{
  "num_hidden_layers": 11,
  "hidden_size": 192,
  "n_experts": 256,
  "experts_per_token": 8,
  "d_expert": 32,
  "d_shared_expert": 0,
  "hidden_act": "swiglu",
  "moe_layers": [1, 2, 3, 4, 5, 6, 7, 8, 9, 10],
  "router_score": "softmax",
  "normalize_top_k": false,
  "routed_scale": 5.66,
  "balance_loss": 0.000193,
  "balance_bias": true,
  "init_std_router": 0.013,
  "lr_router": 0.000753,
  "vocab_size": 8192,
  "norm": "rmsnorm",
  "norm_eps": 1e-06,
  "tie_word_embeddings": false,
  "optimizer": "muon_variant",
  "learning_rate": 0.0143,
  "beta1": 0.9,
  "batch_tokens": 262144,
  "max_seq_len": 384,
  "train_tokens": 857200000,
  "max_steps": 3270,
  "dataset": "wikipedia_en"
}
Below are experts of layer 6 (counted from 0) of a mixture-of-experts language model. Rows are named router (the router's row for the expert) and show model dimensions 64-95. Each number is 500 + 40 x the weight over its row's rms, rounded and kept within 0 to 999. Numbers have three digits each.
After each expert's rows: a language model's description of what the expert responds to; "gets" lists some tokens that make up at least twice as much of what it gets as of all text. This comes from a sample of Wikipedia text that the model never trained on. Tokens count by the router's weight.

# expert 35
router:458468521529543428472469517509545534503502547497490527474565548526538432537497542476541504469525
What it handles: Opening parentheses, brackets and quote marks, mostly in cast, species or results lists, such as "as child artist (", "(voice)", "(unanimous)".
gets: " (", " \"", "\n", "(", "\"", " –"

# expert 5
router:458548490526550485461532505525464517473463467484559501513512550543554501519491487516590465513498
What it handles: Nouns naming political bodies, offices and legal institutions, often after "the", such as government, Court, Party, election, Cabinet, council.
gets: "s", " government", "ation", " state", " election", " Court"

# expert 30
router:472529494494498522468534455560456417432494509503526484503540506465402502500425505622560456482543
What it handles: Middle and final pieces of Western personal and place names, such as -er, -ber, -son, -man, -ley, as in Kim-ber-ley or Luth-er.
gets: "er", "ber", "n", "der", "man", "d"

# expert 48
router:452494496526476525556463553466500403480488468494510491515474467507542522512551483590552495504503
What it handles: Inner stem pieces of longer English words that continue after a prefix or before a suffix, such as al-t-itude, ex-haus-tion, pan-ic, prevent.
gets: "t", "st", "d", "al", "it", "f"

# expert 0
router:488400452460558435527511507433542536532508553476492520492547511527428439489530469608535456506546
What it handles: Line breaks ending lines of dash-prefixed infobox or taxonomy lists and headings, plus a few prefixes like Mc, sub, non, re.
gets: "\n", " (", " Mc", ".\"", "==", ")."

# expert 39
router:509479517484491471483533481543534439479505551451474491539492550539467512519531464534424443467462
What it handles: Words and punctuation about releases and reviews of albums, films and books, such as aggregator, released, album, the Reception heading, AllMusic's.
gets: "|", ".", " \"", " released", "\"", " album"

# expert 1
router:500494466522525484463531485480509513561461554458507436541492502471531463545507536473486487507550
What it handles: Function words and punctuation inside titles and entries in pipe tables and lists, such as on, (, colon, &, dash, at.
gets: " (", " on", ")", " in", " at", " and"

# expert 42
router:466474497534527536482407501436534421541526482464459552576501471516535457536514473450481460484552
What it handles: Prepositions starting time or place phrases, mostly in, plus on, at, from, during, since, until, as in born in 2013 or in early 1990s.
gets: " in", " on", " In", "In", " from", " at"

# expert 45
router:508534395585556529517532431461500456515492522557515481441486459430471459487494568495536507468474
What it handles: Digits inside years, birth and death dates and measurements, especially after "born" or in life spans, such as 1933, 30 March, 2006.
gets: "9", "1", " ", "2", "8", "4"

# expert 37
router:544531451592505543433516510467522470469485485525490477540515526448450508575581464474546526475431
What it handles: Digits inside years, scores, statistics and addresses, plus spelled-out numbers such as seven, twelve, ten in running text.
gets: "1", "2", "9", "0", "8", "3"